Experts of a small language model.
Experts: 96 experts in each of 14 layers, 48 cubed ReLU neurons an expert, a softmax router, a shared expert of 128 neurons.
Training: a variant of Adam for the experts, 1230M tokens.
Below are experts of layer 11 (counted from 0) of a mixture-of-experts language model. Rows are named router (the router's row for the expert), up (a neuron's input weights, with its number) and show model dimensions 128-255. Each number is 500 + 40 x the weight over its row's rms, rounded and kept within 0 to 999. Numbers have three digits each.
Before each expert's rows: a language model's description of what the expert responds to. This comes from a sample of Wikipedia text that the model never trained on.

# expert 61
It responds to: Clause-final nouns and pronouns acting as subjects before a verb, such as structure were, they, which, These, city was.
router:431532583430481501513572527520509520512510499532530447556531557428528466493491517480494562461547481585457534577564477529432446474497500455546543508439523506465502544573501486433541513508528486458495501486484506468500499411465575467479567492521499512510469432485449527536534485499507461522506491481501572473545501455456398580569525439493465480524442498408503489490557506512493575483544
up0:449465550542512529508504475559483402547486448535433484508442495466578474545510495515580436469539467506484519511434530486530477509491485518474483483583486544492495422520517505465507475380513534460442445513476468512473517423482496468505497552504567518469504485447498523510484420505504498519514577473589580505512525515477519432526514498502461537477429487558548421545408437482573457500479
up1:530499464470530433519488522513506482499491529440515471528552471534555464503508480510540463546563561501484544499486537523475500525586530541495512519511465551526509419485507482510527516561412526469472526527506469482520492472550554565557578470529500468452554537524457585514422469556513477509471491520535402558446514576530516500501467503442516501470542494495485487562530511483530559497564
up2:509544456469529502495533438488501402531584538500494470502442486439506518466460487500544460452623456460497538550460452468519407565406532485510577477395523450505500496434489516531489451462470542464447486589455483422465488495499509529531507454535489501474479552523501540478466494506516382459488528447494457476484516514546554489469531514507456535483535492496504455470511448505523541534489
up3:486497530497539489556564520518519596517507565542532511588468528450483525468454521471433577515479605547456528489474451474490501495536519511507490454486513410517475529481545535481610578543518506445519487486508495454438527411440570496491525502516469538515536496454436481501471535566458437467450473532527519552503521495501495518563554539586468473536474519430486495499479527588524569483513
up4:508531464441509504456559524488500433415477502532537450542505566552486397524483495477483502470550514527525511559438448509450470549523467508555587514450513479494458458448494488515484456478462513440528439550429493461519529528533537528508558444535467492491445525544461526475507498474503427486427547451512449519512464472481471482531510537452501511461469511437567464518530458514540515476505

# expert 63
It responds to: Action verbs after was, to or which, often followed by a preposition, such as began, served, went, moved, ran, placed.
router:504644431476498539509504502486560526495558546455447481508430518503545472516527502597446470519549490514475553500540530516438450442597459432532457487471481529472478533445530501466480510475558537550542557497461527411538545518454533496511575457563561521551583490493517483550503534510467528517484487513492501557469526437496387475568563510464447530509527478438456498479467472543512554513542
up0:518528474520462543458548503557546464456545508479530459484466456561426492527466538528546525465530448497455530499458463563567508468536517552517516458456438542474504513474488510426449450598593587498450504551444544451384552533521529446542453454465466437504476531474521534466595498445555469512491466511508503521495463505526450570447475484477542446478500566540457517521424562468528495538446
up1:492524482501491570505566460417466521508457544478458536492462537491625459454499454515542478511516410528558456470515494512558465525528432538539454449523523492490486531456451513469477533498442488475529524484394545499523527485419515503542539487485540434549526457461430461508482534542492549466536613561464557510486592532521524561562508510484422459457456498513494490487535478367536495487585
up2:429521449492507537477409466472543509486576530553544412465471561553458472448497528467489491496438524487484532541471521479494558432521515469485569485481494505503505444477453448497509579555516485503486471486572481480492443471534559494479470511573432580520500500475525589443484451480394528505470486487590518521473471507550508455491502499547568446544510560481500468511470475516444517500481
up3:453482611454492474458476506441556590572444478540433444522507476532500516485570556461440502413518499477539537531469518490557484557549447474566483444477508510426508446524431487496526522462484518481519491490511514494530458580490524520481495422501494536492558487398470497493561548501532524513471546497529492480556437465488473490484393557509477459576488497502449563453541439588494454466466
up4:564509450474528496506457497484477525562511550486441508402466542492518477517511426524489470492539570543512539482513460564499511521525516493509484549498472455467454555510529480474495468486522542470559556593464550573522454451511509435530526475522537546479541463479591593492496533536514516498462441618481462538534587436410452423525558469515566501468476484565485492556559537563516517490442

# expert 40
It responds to: Nouns and past participles followed by a preposition, such as displayed by, issued by, arrangements for, ending in -ations.
router:481497529476470527478522531507462542550467465532510475452479485534490506526515472524435546537523482527524529459518457510490504451503450468536444467429583533406503512487558476510552508487543491490514490469538544541484542497482494500512544468515538521533521484509548518511554534491498483524467454458549539463528486461515381518543530500486465536519436508426462511464478486505472515508498
up0:500510516465503481486487506503511561547413449455609503506522493519504509483456472365487510515504568478446446524553553478476427475485468486515438483459488518536527487536504477552519576537456497460507452515523521577484506456494508527516548515406444480528558534372502532525407483520510501529468479584565496505517524458551494521520494491480444515465503549507502417464510443527511523471497
up1:536493539471471505507502466465525575468443450389488479522495473527490538497512449531477436563471527504553542504494546492520446408573534492487452535509447485574494526452548520473489475427473515425477484576499478477439538504546529542553432520493513479555511393464476512466440555556516474524526483496508461487464437476614512500503561476480443525548513424483481483546492550533507524485458
up2:512550455429540454533593580596550464507508539546533432447526499500459499455504464514454493530438465547459523454495448521437507505484508558544527475473417527474495509448457514537554499510483528561517603504484589479538513494487452434505505495471513542515509489544542449509547400467511618531461395484474539460555445545490503498523500483474489475515489526540473510533575502528470529556463
up3:492505500493515470457432449543574598492469487577448557499541516534554488436420473440484578516568422547477477532476485533492518412524494482530433487536568498496480505460538600527501528430473528470510473463508524509454507466516544411514517492559588555495520595468452487523513485523478509418498560504507475593529454528527512536537479438461512494437491461523556536458443443457473528463557
up4:495471474494412527496527532527521576494488426535523496442502465452476580512486567460437527544463515533541506502524501569452570509525473520559432461581548521458463471532356510456531517532493448444479518546508528476541514553467494526467525475509490551559458493553463512481520521506502417492528530539477440506557476519530483535564471459552497465480448489509450528483540465456615491466485

# expert 30
It responds to: Final pieces of words, names and years closing before punctuation, such as En'sour', age '49', 185'0', and -berg, -els.
router:498511555599522560525566475569512484447492481459447439432525504547501561432471498544531547521470454450513556456541504533521452546505456502535503529547494510478510481413481532487498524486503497542494527493524528492470545440453480481533529495538576517521488555513455557506447518444499478472490428514475550411486494473475498446452499493561548506555498479504484521533542542549506476474542
up0:464494541529499555558487527518518457544450471491503464496529445520493465459410428505509523466550562479498412530485510430509476498506428508496486472549560500513476504500544603534517533513478466468539403523485515509554518459461475531484479470567537459551439522512432563499469548505511524436541506486535527531500548466508468490594524489463520506488509560544437535545521508459463530486495
up1:543542463465483514454507505476546501425488528543507442540583544549426519520519458479554434540535551475553481520502481493526503553511586506499422497479477555656541552496503556508515499558473530486529586529438482482455501509511505511491547508524520496489508558476535536542436598495469507433489474530478518529460434499483497480477519530508530487532507468462521480452501456477542579463506
up2:545411501531466567513503502470517498555489464522497458428545503561547510505504423502452535486420522526541476444473460420484451497507468467506450453500520491497441486456552498457569536493549506492603516555584510463541529564470526481497519482513574556501439523511481508478426484517509518453494487484472488482512526476512536462481499477468503503490545515442420500473558502494503494394474
up3:507487559473518526527451498525532529551510515542498457482508489448538512567419546539462565466497479536439539562505449477535495575541527525489540501508573437495541502472561456533486506480548516498542450511495530546491499428500535546551453532492558478535468494546490543539529544451535550568487504500545519466520505456553543475565463545478569568534502531540553502492550525511460619459546
up4:500533477441535530489500409449530441471522505484418481509545499414624421476435538456542546408472470480555483545453473553505524502502483534509525458456412516500583407498381499494528536505551474493460508451532485499538473493464466525521488510498614537470475515485485548505533499473511531544516577520535530490484458480585500467499574435536474492507447490478511530474524528426525480508549

# expert 59
It responds to: Nouns and noun suffixes ending a noun phrase after the or a, often followed by of, like Party, Society, History, -ations, -ers.
router:500547530506502540517487483482496559545499503501482526537476499503458486472484477418524500443445461463491467463568455542567483511508486462439458466401442520436532546483517442558488485539540522508498517467451555515430467500510481478536503472510478453516475508559629476551547509514409521593468520491508483486575506495462347568580564535517580466469475521500519468493484491506510522501443
up0:485513509459467560569522538490505497473474477439524572464497488490491519496529522473512502440474508485453481488478505502524512478431400441495468459432488506499534494512499529530540475559523530538537523470493529559443439454522474496563498521539527501463433489530559448466528488489452498582518559501482508405507494481509456530485498475431501541516441486508518493491487564468491479536556
up1:465543532503475544485527504466510434531560505530497490454382455434443541556553513500560547499537486550571441520553461514508553462495533457532542427500474445510454539610546496535481461529533529489485536531485498396496458569535521482503482518423429507526534524566544527492494506526430477552497499453522436456494411457491472482461520556521534515573502529493501484620498509439436503471482
up2:472532464494507487565521479548536510572499437557479467546485521455524526486482502506483541500469434490553478540546456548574554498474454495530500529532570512539501529514555522582472484532500501509531505518533549515458561463550470469541411477502550516513460480455526484531522427556471546492470525533524527449435506519519401497553467485488537518498519568529502538537555496464483517491431
up3:541549490505513523553491454525441495457472442502482510478530516474517557398498523491543515480480514511500488567488482515537506496502541462497504466472484473432495498485460525512495564543520576536510521540544574481539431480531554500476443500440529452549470495545535455477394509471489515551546488548386448448555467516499454503473495462448528437461429434465501524379467547508477545599557
up4:528514520494511529491478539467551519421542504437469477557503562428515526470432542441573526527512471559540524503532521447466444500390512554547542467490472563473426523500510466515482489547468474500513430514523528535519463501558505496467423542513433558404433450465570480537467498463420477495488508469485555476577470529490516486535533524577519484484545513505497493522473485475515475507433

# expert 37
It responds to: Single capital letters starting names, often East Asian or foreign, such as M in Mingyi, W in Wudang, K, T, in cast lists and infoboxes.
router:488573469471546475453433479508521493540521533507454533533490539517496512490516467547512516470513475498488441525460518501517540573497507488379552493415471491572500484499429454455465503500477479589500531527463501503521496513573489517453460464501530528561489471444449497533554548500544511483457523491442492429502492520482513423475563497536498545542560544513419538525479514516522433519551
up0:439547473511507436504467483448461479532522460495527523539518488508554571500442560491506532462511468489468487527538569446492501488553527499429514474511546459562509508564502473441470474494491555469458543509550489491519437416464523489451519474518518509538479504515462519570532515421514508401550424483448521527530524463496497509516502476474493553487516551443499436551508429504499567477506
up1:550548544483525489491492517588547581492466494545470488508482481508391591487443477479425577452472476563503461425459529557567504506498443454495445490504436463502417435530474561515558556523484468535497547517463489564444516534541491504513550504519501446565513418487534479465524480530498493473516499553428479472450524488544554547496473494507522507526472507461449556502463526558580449488495
up2:500435494467538521504608495467567595508493513490479515493554479538457506432498493496491510555507461540460498451526484513509484502499451561523486480485469485521531513521466414452525528487413517526462513466508420572512416547512484482425511510502476432549565437470509490476521475502552530502463510466433509533446445513593429487480535524469471534556531468479477518534611487524510463504494
up3:520473504458509572507478526526514482524513422477569574570567467486484507462538477535510494450504467489474465574486604507462529492512484538496473466495452513487514499470478420438550456448529499575512489502428588515507534474487471503414520458495444530557531516436546590457529414536554513499524460431502446445551498528488431503515445485491517506521457554460520519506569512463492506509597
up4:443485572556551462489478570413521508540522558483454483487462596448556511521492500392568497529480501521578477523519525456467467480481468447500507485492460525520494468476493498465543520537568515475478480521494484462462550522522484521491492549506546508480480544435519512534523514494443499506475512571509517459454524493579488525564504505525455508498501494522466478501456550545496467533429

# expert 9
It responds to: Time words and event verbs in histories and bios, such as until, during, died, closed, plus sentence-final periods and table pipes.
router:513538517503523502505480467484457468495461516465402502557445541521477479477547503475481542431552459556503494493519450524479514426536523594498482475471532545479527546456508484466496518581500601508537452435419426507439548545562544530528577513500524506545512545446554480506507540435482471448453467438457406488430513510514490494494447532487485542483507455479551529500530510513543565428463
up0:495528461478484506452455492523529455492557536504516392546536543465539492521440439484484482525498508552512550455469516557470468488513513506547514512444540512534546522453508520520515510504493531501532469529484473498504441441463461543530459479529473558495501503523484536517433439472493491456463495407505482589494487487432519563505447490511515481468501479554546561507536546505489540432510
up1:479418567442390387471553432487520452519464567520458484511516497473550515446553548522468493512508473512496556490468515505513535472575470501483518468533445480535530505480456499470559516516517523484507539417532525491483520511513576578469498516498444501513546430487499564529445504472435495449514498480513563491431448511497521504514486561560514529486524432472492478464539417551420494442482
up2:495499477485469440507508494511495505390411494441492457493451492457542451561472530446458603474461500486483466482504467472480505469559450477507541483511456446466474543496441538484471496536449566482515509464455434538512489443440530556500433509514499500494533568528472531591535435484438458442520463490539549522506475600477519529491454451478454485466553485500510447507455570473616481451488
up3:570501501499484482472422527435434437454440485465469580518543517485518515500522428471528499505552514523500490554472508568490415467460506516544471530456468516503464531452584576484472501479428538470507479474455487510483497497520426556491539516542549413477527509505442427484477431470484555522490505473473536531569487532467481516495547437541488449482540497523509531457567480477499512471525
up4:491488451548519500467515520580461488489499528524508484510516474428466498590526444489521475513449498452426503435533483503523526516496638522532504454505512463564552517479489481490478532523497477519533504477467481456540458587489519521455500467568504469528530425467579473525534489491580429505421480505438524491509530445524478478522493470554427455516529478538476491488467427554425517458440

# expert 24
It responds to: Digits after decimal points or commas in measurements and statistics, such as molar masses, populations and percentages, plus million, 000, average.
router:506449502427464502597521453555477536544481465475543431485415501541534477544499499490541484493533466496566495520500558461530529486468458513504502554521500490577576543499466466479486455508444434483495487484476507470486512508461509459471477466478486489533462460536459484519486558536545475492532455534521541531530552463539453443453483475448509481514613495437526518483515509483541462514402
up0:538468464467473577514508502478476532484536490502511580545538541522458455496576529518457436498461470471528462568529472492580508553400459532454478464627481529527496506518505423556509497501443449474567446377528455582465527529392450495488529553503444541523454503430415468570439463509522467533454542548503490501478515564450486479569537497510495544462531551438476513486596501473577494503488
up1:433470507459494551462509548505506519492417495441524513585530498459495515477543548524568519450480504502508537531517558502493526552457465521591506453538548516457504544520490447498437417464529499532576485459501539509490485494475481475476504524553477461461479522451451566468537478527520528563520494417507431523537553421544502458468516491472498535493523576478500515437444470426498494601480
up2:488474462448534529500552526532527463582494479543486476494626516532492507513486524410520556447531446496530539493492525552432510423472497426494509543494474491506470470571520451494522480485523484488526529581519541543480444448518446462452495519440473506530452482485490525534493489521540505484513519523485535540462433476456494453534487490582468544471519589540490509499545478464533442468508
up3:497467521523481510529552416527474501540533490499538485545434569526469526549485507488458444574449498514479462512530514574512488479471546411518452486443464467497494410456460463483502453438516490525481562539458440384429479536541473528541544569465420480520475587516496460468540533556536553456568540468467537517594481535506468427453500511544465540511530520495485401509515473469501532529469
up4:494429487484463539471568469575539448507524469498469527521426416493474521522577521587448585498565479479466421470533410477512502469548465467522494548450508525514592503492514508512531514447486528478516509513583528425496517490514518457486512511491529485506576442430492496450525575514513465498519476512558497513573513523508440578451457502546520515499523452531493493520522474540493514552498